{
  "n_layer": 9,
  "n_experts": 64,
  "d_expert": 128,
  "d_shared_expert": 0
}
Below are experts of layer 4 (counted from 0) of a mixture-of-experts language model. Rows are named gate (a neuron's input weights, with its number), up (a neuron's input weights, with its number), down (a neuron's output weights, with its number) and show model dimensions 0-223. Each number is 500 + 50 x the weight over its row's rms, rounded and kept within 0 to 999. Numbers have three digits each.
Before each expert's rows: "gets" lists some tokens that make up at least twice as much of what it gets as of all text; "comes before" lists some tokens at least twice as common just after its tokens as in all text. This comes from a sample of Wikipedia text that the model never trained on. Tokens count by the router's weight.

# expert 62
gets: "| ", "|", ":", "Born", "information", "==="
comes before: ": ", "\n", "\n\n", "==", " ", "name"
gate1:483500509546476536464506444505546421465405444451531550441377510554503482495450563540495466435528457554535463508481509477542523442527533514595426474576563575471517537455455440486491538540508552554438591472456516499443520488453564389503559435574539586520518496535491460446538453461495577459462444445462513433500579506494551462428608538566429428598467479451513492493487594485543429506597519532485587466422530508414503551561471551495458562437438496441430473548471574571479471422554525510481474383489452534481444413478523547538526556533432510481489515485521496442502588503520555469533427418473551505591562535556541497542501459586478442544505554358512610453557534503464455573453
up1:534510498502595464452526473521653480475455484532530566544530465495504506545543610479535539478456500525452458618528514441483608455521480492519483534567600562564498535466524508508545505555558482476474560495369499522516493481418554527378559435527541531502466519548491513503523531488558452449482535455505553489430588415472579497539397421612492468577592494438521450471595497513500545485506551491544587493551559520509538512554433517503591441517571447402482445462585524501442599447539561510507587560447449554476462492513545565502461598431444567474531457465492544536392535527506475578446439533550501507532509593558558524566570555458404518457449548423484512472531511473491520514489
down1:532406478470522439512502461532484525487498458507542495553621449507439484475436438449432496465475455485626529511397483565515451578563452467559542481365478461507454429441340580515501509549546549506539430479476496509597531497449456486438528531407451432488557478487477569484467513385473493516450560481526482577470532505509505491529458553443604539599549494507446497514571464406482547529462505509580556424515493528602496408472513506504510529539516396557562564445560539530472451466550460554438522529429472448490533527541556520465474519510505427519521418451440531557467400451548445462470429536574489523358532458475570489511504558446512560505455522517534464515505519486456482595606

# expert 19
gets: "=", "/ ", ")", "- ", ";", "′"
comes before: "\n\n", "\n", "(", "=", "- ", "s "
gate0:431527452585552422471503417489536549413463460588551525491474553567476534487505473434475503439550443515448492549456463487537449550480499455546453495548535540450480516589534479484412506458564459519393506478661612663495560514471526455548478507503415541566525499450465538468603518524390498472469419536502519528379506513571562537492613549460513459465509510521416551490499509554475543502463572551522542525522518477498459385548447557473490381460458466530517482366500548520522421531529426545552530521551533498497546485533452478507468518549467522400421444557557524480531467483470534457528477468508548454487439626470521589531502441500523588463511535447467480573488522497465477513402
up0:460434524473620548441503577532523582485529474441587546548594441475553468460543523508472452504521470513506580488516485430509617463439537515493519393383444478516483538454508465482590454569458554447546465444516469405501498593516522524477549480399486500524493427525494505548477439496530484497487526460416503477569452534475482567508378488501472473448476566558586457589510549504503579429412465505501508446475565449461496564465492492537579548535504456512475511496391489526475581566478498358432471443585500570516440491513494489489541489481516468603495510509421458477481517530478552486433461565504474451479451456494478473568328606602482477507438425490529526435417486561527549537439
down0:512511480475463508522556432488483459498495476529436554496462594514526525634474408397473484507468575576498501473569490575541445523564484562568481422449503569440510502500465449525462451484498481477495524504488568447545459473547442487469481526480509406568473535401467493578510437579505487469562329465540425484471474539447534496396476538433502532487524499466389613469500596555521580498494586525449618492558605435566493533481478527472482422507496582535510315517512538468503583481509446500542607607439484541456461490539395526486514515519495505519480476403516539454574484434469505520515505473509462500514462526455454582492497450534484569461547496572530514484493557510437464597514

# expert 41
gets: "\n", "\n  ", "also ", "p", "un", "sign"
comes before: "- ", "| ", "|---|---|---|", "|---|---|---|---|---|", "|---|---|---|---|", "|---|---|---|---|---|---|"
gate3:516457566422616487577591454488527470498493452528527519581462508497555483489526497495644475473467404490427545448483493439459504496480504498598517512408553485447412493429471488527544481555513603480407542451463489465462522464432453398491508422406519466583590468509381518581503458488413592446485559505542439494521501418533464462450439526495483451506436499501437490483524433490548472469451518506551571553410548457471544474506514467599521547589535495431460545467470422515475495523485456460522437481456536510581536506524455496546487536496513498527448551503484596505655489471537448481462452480437471480546526530528420456617416479582379497455544549562468529570588510518478544512560
up3:454498471504466472481544577510478563430450445520467518399448448546523499503483491552497461478464419603500476453485426542404542551412496544400515453474452542483497542495492532429443517475468542511514522493481523502473512528415458479615506459506563533391421577534527505597557474432500559491520594457513514525505528500598415418486573518551501424529528480452382535483516389610496475590485546519485463599536467534635553501439556526487537615525494522491549491489434534472522545503538535504576435456513506580530564447554479562398505445486461476584471514465494583486579485571492533489454570473519387407463476562520523526595493448618478537476473474417485548498452548484527538516490
down3:513531463526436597484503391480521445517566557510568551529472462552505536513489507512479539411547590432490500501439544509598498485580530552492509500561523485513479507490511529524531443561389561510466543448475473553446556470518510507486509471550435479650555468498473574530526429463597450458527510508542427449467445461362523524534512515428524499483485585506536468468510520369498477466491538434541514519420617513474459516517492443517534469539581589406502552519541425502503424550396443444446466508488494501465589479587597493450471471494458471462590352511487520508534543510544502453450488494414521556505497472580570434421493469440614542590561512576543538461496501447533456404504

# expert 15
gets: "of ", "for ", "on ", "at ", "in ", "into "
comes before: "the ", "a ", "his ", "their ", "this ", "its "
gate0:484543413589531490526442517449497420602537421570540498459483520548528460521485488518438512580537569498551563465551583443477556524420538466531444457545570478470498566636480551456551467524533490489520536368564539604523460404552434515423487577570556486548473535542490499472479512592505459488460456511511538513472523576384500563584469543531608463551486573471423483460513583454498499572431498465461507468487429416455513535501493424438485506471542416565467427405493548510459415416388509507550481472498578459461491497535562463441551570568556534488501549510414548542462486461522487561479574526497564466499585469509565489501504562552459519427503489588509440527554466439522464442532
up0:405492506577495525471478459513450561488596447512537526512479490555546502558498536593422518512538527509437510542491515549512561492492396441546566558473472457481548610497454508477460547565521497541545537564464423474510588551512516618526482425417574456464427480449564464475465480466579469540506470578514556607615549476445578579498576406485493398521482486539469570581444510502507466577488544481406546492590422532471496598505559528566509429471561489546501491463586587491449465543519511415468571571508472502429471518495437408394488481466439651545464435527494483581472526492461490557559431491463489437506570413497481483493473487520469535448513445484501565509562524502577491503522
down0:520574480555522589502457554479472514545552581435472456451417566410515469566432498489515583571435468496475467487484517463475395475463550546494433495520533533512497504487515588496514441494469431481559521390567498471414368595480440507463538503496508508553519569469469500547562438539510434502494561500502465466476414439376520529442568531429513514512521527487507387472511491441531477434493532419509481505536400639524529534520525548509488601462476445508560535535581466429501524475531510508503496503542450524478468373498523478549557533534487626490512567524469468490480328533535550455481411476457496529535484535587457476370569450543442533591514472557574549509508507487580487479433

# expert 29
gets: "was ", "is ", "were ", "be ", "are ", "=="
comes before: "a ", "\n\n", "an ", "been ", "not ", "also "
gate0:482525542479425575495533448499405431482518458502528489503425506503507490587483563453526468447494529501539526456519568478487452549464578477552486606544564496508560488534537470623570511469465550487552508498466446466499467423536543537505462571521479476532521464563473486431479505522482542468572528511493569500490573578403360474474436510466488447507542645504517428416484533521538570622554423584467488469495477484622493582457575429470430504502455468455520436551478403598608571481482503564464412584487615467539527549503618497470484429530582465457506558447590433475437490492492453506543581461514495466515552406462478451534458434506493498483533483576496454543500523441448516460455
up0:557520487459525435504529525454539514487527558530471525550462527561530466555489568374507544463506518508511505522478492525479501530493586491478522491564480589490526558566503495542568526480580502413439558430521517602553492414584536568589541534545522447432490547498381555452439500584418487403479465501508503435524537522495465311537387488569434560546478515525524519514493559378470523462571550512421516544459494485593575419467495446532470481557490432452544551529463453508529500450389489595497425453445552567519589453525539481462545495519571467539581513481530460448442562476551496526488504521588540447444550469433522456483509466484512567508509483534442415544463435419524517456380
down0:490438485518491486574550555527585517534389422480563539471538474585472522543438527439506526482468512451530411504516453596486404574517588606504571496581571505443511456599460445442460489501555563503520486499478411502474469546576472467574447443560511466564534479458510478541494549479482451478499412480471514490551506496489549440549488458586481494505407524573468522550546612487532539375455570500422568532576515508488452516500477506485582408519516531532556603528587547434503452474364519544440480449463510552518534495575560551533480519537491404523598566547463569466548569391469508435466483510553523599512530438536577549448481564552533508559501529532420474505479489526477527461413

# expert 17
gets: ", ", "\", ", "), ", ". ", "time ", "—"
comes before: "and ", "the ", "but ", "he ", "which ", "with "
gate1:547542443478421574561573528495425526526512600521479504400533469545491543479510486447504559420571488506532535511546478441449490482575631528433498545497466357521455566503427448471564521457419463462507522423462503560479531530542521571570484572520537575423482554499477510462527464575478495497468511428547456526370515503526561505439538447543507451488452484487490440453422500472495536411531474542473478560519448560551400564440464478486499446510407469470511615486533557495480554542465492532513507482416525533479553467542446512508496505444605483506525459520485624448554494549392484543481527404547567459527373506348423491457513533502611545493529547478407496518502553437491508521559
up1:491562320516407596485457546461535487535619458494448514461556488534563586584512442538599497459520546484475531594427459428482487510514485528483513478544401573582382447437520554519519567454491429506506511479472551528440448444480495512537392486518578502512578469473506451475498480537493430608517484506498536446465579550549509556440499502521497509462433492490475431492469520537512415437451581392534451511526443498456443462402473531525484467492510534462511448559468479571480571600556486449416501442428549594520567554526467530440450412472404550461446510511524469445496566470461478568489543487553497575468429461461421492495456487422509400481436508561533529476514515499458564504567
down1:523458543445561390543497571514490459479592501533495478509430502479528461473470503491469471507501473473492479417555426479603469502528525531468449532441521489400583470507526509390461494485487568564479546541484465580451490513455465571458518466433486471527414497513462512499594516548569441448478567452525471613512480425477445429449463546538436543478492467647473606487429517479514494574454488555511449458408499537437445490438457529471429563536528386497520341492531531540507546456536559511622591559512545514543485520465558547481536606447505524457525479494452549498467482414585501490535533544593488456566534535454531495533498623540581565382480431542531464544490523415499469519466

# expert 45
gets: ", ", "as ", "to ", "of ", ". ", "er"
comes before: "and ", "the ", "but ", "which ", "including ", "a "
gate0:534404408539437531537470480460454429463512428512417497429542464450445561516487502423506450466507397489542515525529444385479569574425486519487562444532444482466485491458481508534536587493489448493483574527398523483418475446464468334506438467405557508424412576499485469503475534568499550518453491486477496475517608493563497499424527480507493555515448490519472526414495527438482453656440447480524404475512487457525512483472496466528489543478528437537478526515491524498487553593561523473437509507448494564512549456473506522420557439432540515370551550484467506428488516457465562542439470528468543410414542476527417398439526398459484488497535469474529567374536466467588578525525
up0:517434494552417495554531556451503524559476530480544469487544444458523523528521502441540464585452528424440507496520444473494536558485471493531549530475563525475529444437532593603604442517600452481390471471412454547518496459539455479484523476488506509531432539496463491520482523508529536476539509548491596592460619468481496475494543473580486476497392488528393553430391474485527507459482460542522443479571553465531498441483540481543386452439567577562503474465484465551476528552523554520519553460494530464496571473422453560482579596424464593428530586542492451509463560495492461502442381542514584602419478508550607448510434430514501498523540550547485568420404399491570487468419
down0:496517658594577496499588488533550492465526559529531527527461480442510489477502498421516525518578504500515457484457506530578535508561510530577426510511507491446495557589490488570509414534470515470543542416544477577470454510530465631463564484475502586502480534416583489528495517552556525536443545466562491531576430402465516475505515601501482472503471451609392501529495558398484525454492536536523430451589487635489453444541475604510432493554521456547505498495554542486557583467446478530556456490518545500403603431534494508547509563571538584467521428497510531439530375535582582480528506531496546470544442444548452553505429531549512532486510473467564553554468535526548448613435

# expert 9
gets: "| ", "1 ", ",", "% ", " ", "0 "
comes before: "| ", " ", ",", "% ", "were ", "0"
gate1:527412456472561446456485390551400516524490471452532519538490502448519525545483486573518479584424418503541440471602502536471470573456487425584487501513564525509585424507482510502451421568508485533453489451513563530537489444552502529433479484466496509572490517552440528485620588542418522508480433481547537545487481567594410529519559510394537495534514452448510505592511394391541547525454550511581434496447542424377452448411467571535531533474489470508482563542568446446482407559462497505449579548477472412580428439573561506507574537575521531532561530478508547469421506460441528504520534535444524491573496544418492466390473558538587483459541519495492483460593465553509489479530
up1:498423415549498519550429482570431486469436508571541591390486552517503509522542390546475410455432499476465556522501416449508467455409570444496516450487450559379566529546512547521489524517517472480462500499624483537413520500526525573430456510423524491410486553513497494517491488532417483465473472476543521524422491517413494554523556584445527583620480419484479467515425424485475501511430455460555429427547482434458484475478531511489553510415490436568557457542491437405516457499481452585461505537463545529452512482414527539521557494506385531490435472489436469428385579332527526532533456522512549497548449492506474512488488544544541542380503511495519518596551548467477547485462
down1:493467561433559531550568551507530501478456537528510514539469416439548514458479635486503537455547476533496526568558455494502525516583557619499660556413539546503473442484487477470548396420516589457555468459494477586530353580413561453494537532492493509563447482485446452503553379574537456504493588494529526542506481477549580508539509511513522450488499512502468488528568464595482493533487417448506446511475487569583533507471424515536499528569607504492418491421581529473476435530475478395472493525469451404489534466459424585528547491443488496472589454625528422500511446571558574525446493543485485561488434537508501536527469379558548486453446487504467501535476470491546458505445

# expert 26
gets: "\n", "(", "e", "^{", "el", "g"
comes before: "- ", "2", "in", "ic ", "Length", "DST"
gate0:463468440484543405538490474433543550466552538465585411434470478397492531607523518590586523525404497560437624500499453556381561547530484443540444439463444533501465496586510498531579445579531474464465473451522562411537453633485508467574501480611603476546504488556440467558413425522486516481497529548572476489507484469416492501537517522596490425551498421537405454393455508479518511506561476536479527448493509462489552562430516486538428498454521432478514468462447459589477517530502462518494499479639507539497493537513510505514448623566483538498566515448433472450529442589463525537435478595509560524539484482550413492520471515479412510529506472511429506579526462512453536478523
up0:520601467490513622392513480551366466481539467535495494479388563525557523461501545467468483500656479517364478470405519486485483491544504555466476511479534552512472482488453498436497514543502523496526507517475459556384555450538379476420532572477448528390475593458523612499495488527545534427464522489489469524438534444630540552517509586532466561417552513532595489564514550440523457512633518521508550436435504490455371408550498485533510396546466555503418540487594462460474435548493547520491533446388492591480464491506431506527447473465511511604505450481507516587507497533539533485551529506443568457475503493535482482539477512438497505560515513497462464524470491519547495563495
down0:593537471502460463600507508579629521479474495571514457499478436533449498453561512503513393422551487482530524495550543484496517553545545477486517535542472556520396486442588568476407490488513411601495565463511502551472480403481470528486552498418529488460555572389462466501436453426531503541508470541555549492486503479517456463453433461407506468429497598515424491572623487578528479579453440486504544526535485466579522458535492413538494514488613494518499520518624500485456410439417461452619485500467502501455484611447468474468574493510506437572474628575516556493598434471531534489518535416516439492484516434530549525557516469536511523521509413516463541572464571524483516586514

# expert 18
gets: " ", "the ", "It ", "film ", "number ", "which "
comes before: "|", "| ", " ", "'", "was ", "film "
gate1:539529550494440561466572486456621480490449536551417537476517432460475481470513429512393502448494532540507564511490556560421504500446568551450468496517515449498479515532479521529428491575491438526528489450492492498533422455610422502494440533407570596516526489568445460510513505471470445556520540453529390526497469480479593431516467556448538538577510538551355473549522523434439498483493501539457498474467398473515425535567460573494455501481506480410511493559495501495572632452543498487494597497561547469484544494528480471531557479561415614376517461452470495527458466504426531418551581485507584454516369460502537350449475507544562509485461492475498452542494416500486600532445
up1:529584520556484534580484558584556523481431502534465538513550449476502516462481543422554517352435585476495525561488518593573470449529561543474486470508498469447486462486496550572509515435514465568498435524447541521564514490517516562457508454400514453476465493539459464648571565406527408599496511500505543533557544488532552477536495491551442480503469419472476480566472499495524511373550380522443592524453499553482413465517425562514542511528508490391495533439526472438529492588530526474460549507404498462530421631487511529531430541561493570465466559526553503401461497537515462465437472500465497499457511415510534601571512498526497513487471473580574498457452457539481615441628
down1:491547454426486600456494434522585469555529547433444499459513514513514559527493432419404505581438568478448526494453480513524470597446442396538614431432489479487524452564461474539476489448544479481333522501455496548515513536422549561418523479534493514524543416494513568498487570507546555502428523541468537485536445457470592521512510438485408558490458438435437420507403453473530536473432534550520506521492517461470552546562490575493410584434467514545426450376513397598552570466542508511577511444463555438509528528603583512509499559452510531496524565470534432453508534528482537490515502565430508491494550437530461562493417528461506399509504488541429558438502529485454569570458

# expert 23
gets: "The ", "A ", "who ", "ist ", "er ", "ers "
comes before: "and ", "in ", "of ", "(", "who ", "for "
gate0:518483507455514448475471475503526460480466500560564540470555427443441543520578504492571510545457543527548578525519572519537543490579599578495487583521556434534434443568447503498493498428444487506402514471467412458457448502499552472514546494547503497478534521540391459442399519572514492443468553526429484478456421477503485409462548474468519445492444487465525485497514508525595518452538570420513466509609546452548449482493449461634491549622520488525481440545470470498468528561516387571543534504500507478540512554415455542490558488506464545510582404442465479424570465393582468574561540510484515370501477472463508626424609482482678438482503457497528471479472490530512519543495
up0:521545478451453567553393512561494412474414517459576520591481441516451485555486584519485488571458594576537626497461550548508551637552491499469562567482510483471566524527521540496551527469477445499497545517493442470543474579516502558656521515521409456431481517534487436490416510483487459524514533522520509452489467545496525512534505391446400503517465506537504420456380471450514554456477459571481533566585419496365402507513522467467449423546544518509513534522496545450472393482507499507405527536495410545543480523474489477497512442433607480578451524522529521467525365427552502517464542492623437498535438505497493470555501449511460393435522420549493506474515479497535549491491
down0:493487475466435429558541460457463484522528530474516455436607534524413566604531461543515516451481481447499625595579521439522562472457478563445473468475482462446547443521478456538602496475499554540403509537433588531490526478424516605587552480502442565465451533474467453540484597592440515464521513514425499537559425519499474464592376487535522411401468455496539460421464513463517554517575581465523499477568573558479501468583523459563374499578421436517491505539459501482488459472581477481480560536384487517406480508506459491507511443447602485575536442450476458483540454420595488543511485530449517441498566444453502480534550489497507479474487498604505559429492413542508515483528

# expert 49
gets: ". ", "). ", ")", "), ", ") ", "|"
comes before: "\n", "- ", ")", "\"", "). ", "–"
gate1:528486540545557459525544464574574551561491502554564478546519383528590571481481430552533609532459536386534473431539372568481486510488514508466515521505514514475493529513483594457542475450486531448481457508513532431580488497498492435421430476473613547478409386511496465626524452486502520468448540595484442441560509477544501482460630497487494513514454523516526433432485446540554408474493474474546490518529573509460454515511506526453451450509493461517541507478532466454466515530597489511393594534498493463438504459488523589625637522512518462488490511482594507451583474511419451520550552535502473514592440411529477410538493420457516518518423493487578439524519430486480427418582
up1:510465540498423518529502513527478582573490504505595496476551534563599480377475531490558537499534519404459528480470474591447507516572450439464628367524544535426523537466451597481543419417467476505524512517584535540607441509489518436488523556489532454508462436532535501511634534474626615475508443489525525471400509469509499594521554467570493491508488483530478497524457499521505461540586531609493605465495451453476523520536464531368546433479436512513524505482548469444484471454514516461560612450419495482448540464482504575587449491579546503535536538560577510495491442474419534454546545469417453594562497498500511495538508514503503467515448545489547502384439532542469550554565
down1:478539472489463457480554516374496543396437552444375494409478461517449452411529552540469510482467454583627548524435406414489456575600494376595589553463588450444443415568494538561534541429532537524384502518472418449571538487460483482496475527464475500472417560485532548520444520466519541583561453499551515502562464495488543476431511506567504550479499522485487511484480415614541462460534465577517492548557502539519492402466527552510442531485557464509492457490504522479525517561490481500538473544500504483440519539481441578612450449491518532452465493537531601503496494450575456491461458451555494454448582538519508587417527506539553464506517531517514438568512421536441634554499

# expert 30
gets: "he ", ", ", "In ", "He ", "to ", "201"
comes before: ", ", "201", "the ", "was ", "202", "he "
gate2:511465415427568492456521444431541546488492522562582511492501483484510605513434523603561502506509479504558633569508428521468544485559542463563546586452477469514523500489469528503461432552493560493467510397525528525516484575489535432509563530538500467530556580433458483458489572582432553458427546546442529499602483545573529530524448424472619491540510530506513391453488543511537462553546603562488600521589463499571515409533492510504545468538573450485483551460506540531412459510445508471452548450481412486483487523416407594474458522521593404437480505486505487453485442430491397494387469390493523538493505522500535499504472513517463496527532621495421396469481505606506451514534
up2:502443517595566480523527503414451479487490513409513513434516592468461339533500490469471575570503645415579554579458456511474500535497496601496508509537475457535562484487604510524497534508492480549525462500464405499502562522567488563404465523476505512532500443479503599456506507486495498452578569423583437504496463520412427517459516538478432432576450564545509463528496407557533477454527460518418442429419525525481548483492506512497481491419415427470599540548431530446490494509491459576463420423509522404467578491474565518565549486491517511514492463440447531499485575455543518448555502442477526491502453511511576464405416459412602439512493517514520503512460515520330563479510
down2:514482453511472532451479452548524497547586494577616459512473398411479493496496481472474507488273502600506453453580494554496487485455531372476573487612471506542514533457489524518477499485544522442463524490471537514526497498459522517491523440477437480454435472554506454466539472527598491443521582528471492580500556577467464464544408375540475526446514508515497491379451632523527589500500384548542479519474456545429483546529601482517520489437516561476503522497529409527450479454399609481450495482541447645501436479490526514483494512442488491467501584528557449422474560521452443557514555482483602494450519497421571537470516524480482515446470514536498536452524448418503508441448

# expert 61
gets: "| ", "(", " ", "|", "% ", ") "
comes before: "| ", "|", "% ", ".", "\n", " "
gate2:572501497595511486559432484500552546402583519527518465423521504535466490514518522478429578432576523509479494489509486556559507468453471410540450544485472515525507450423500417487600505431426498514492479545452488443580433515417549558418494424491426485600578437551493435435510603523481545552522495511572476521567401415491450533564529542444444453501523491517508386496493498493466536451543553466539543426425510475419498498503453515506520484551540518455508555484440477506476553474491445572601470578445453444513519544423557481510571429421493470447511551451427471489430552500485535507622452502438424519459629433469501623579557547513467511546430505593496510552520387473505474533430
up2:501494512525530509452571441488451520515487535461478635626502515458470479514436521456560442504448552427519555404515488451472564475580500457635477378509500551430525488526447576535492430525506572440475508531531587498428469475523482516455585533541499532542504483477536446515424498504463478464475427495414490480488544531471606447465532548496542565619588498507462539500484444518579488458496514539454548520580543512549492469490533491456518434516534459522480488455597469464425458480587440573445456393519562507494660429469457520506510557502424510483472430476418523503504458479486461466457568449554574438588458589483542449429460448457555497377542588441558470539495524455502502398537
down2:539477437515525412444454500601551591442423546563477546438605552564516485496557557447441485503430490443539545501420470571425478460443583484490539544495552513519519418536497516380533556450484462546415410462419491527491504517517490571514585452542450537415483423532492477484460490490537494560543526586464479507508517518449474514464557540506478538501531512457501509456505574554471471423551505453542573436481509403561616406625529450494459541513526434590573564540544508545518649527476518465434447557486546627443436541552472474432505433474447481473510462426544451524580564513480476634544462595483486507479501485583537496542498531461487515457461460454458556473546519523539523457499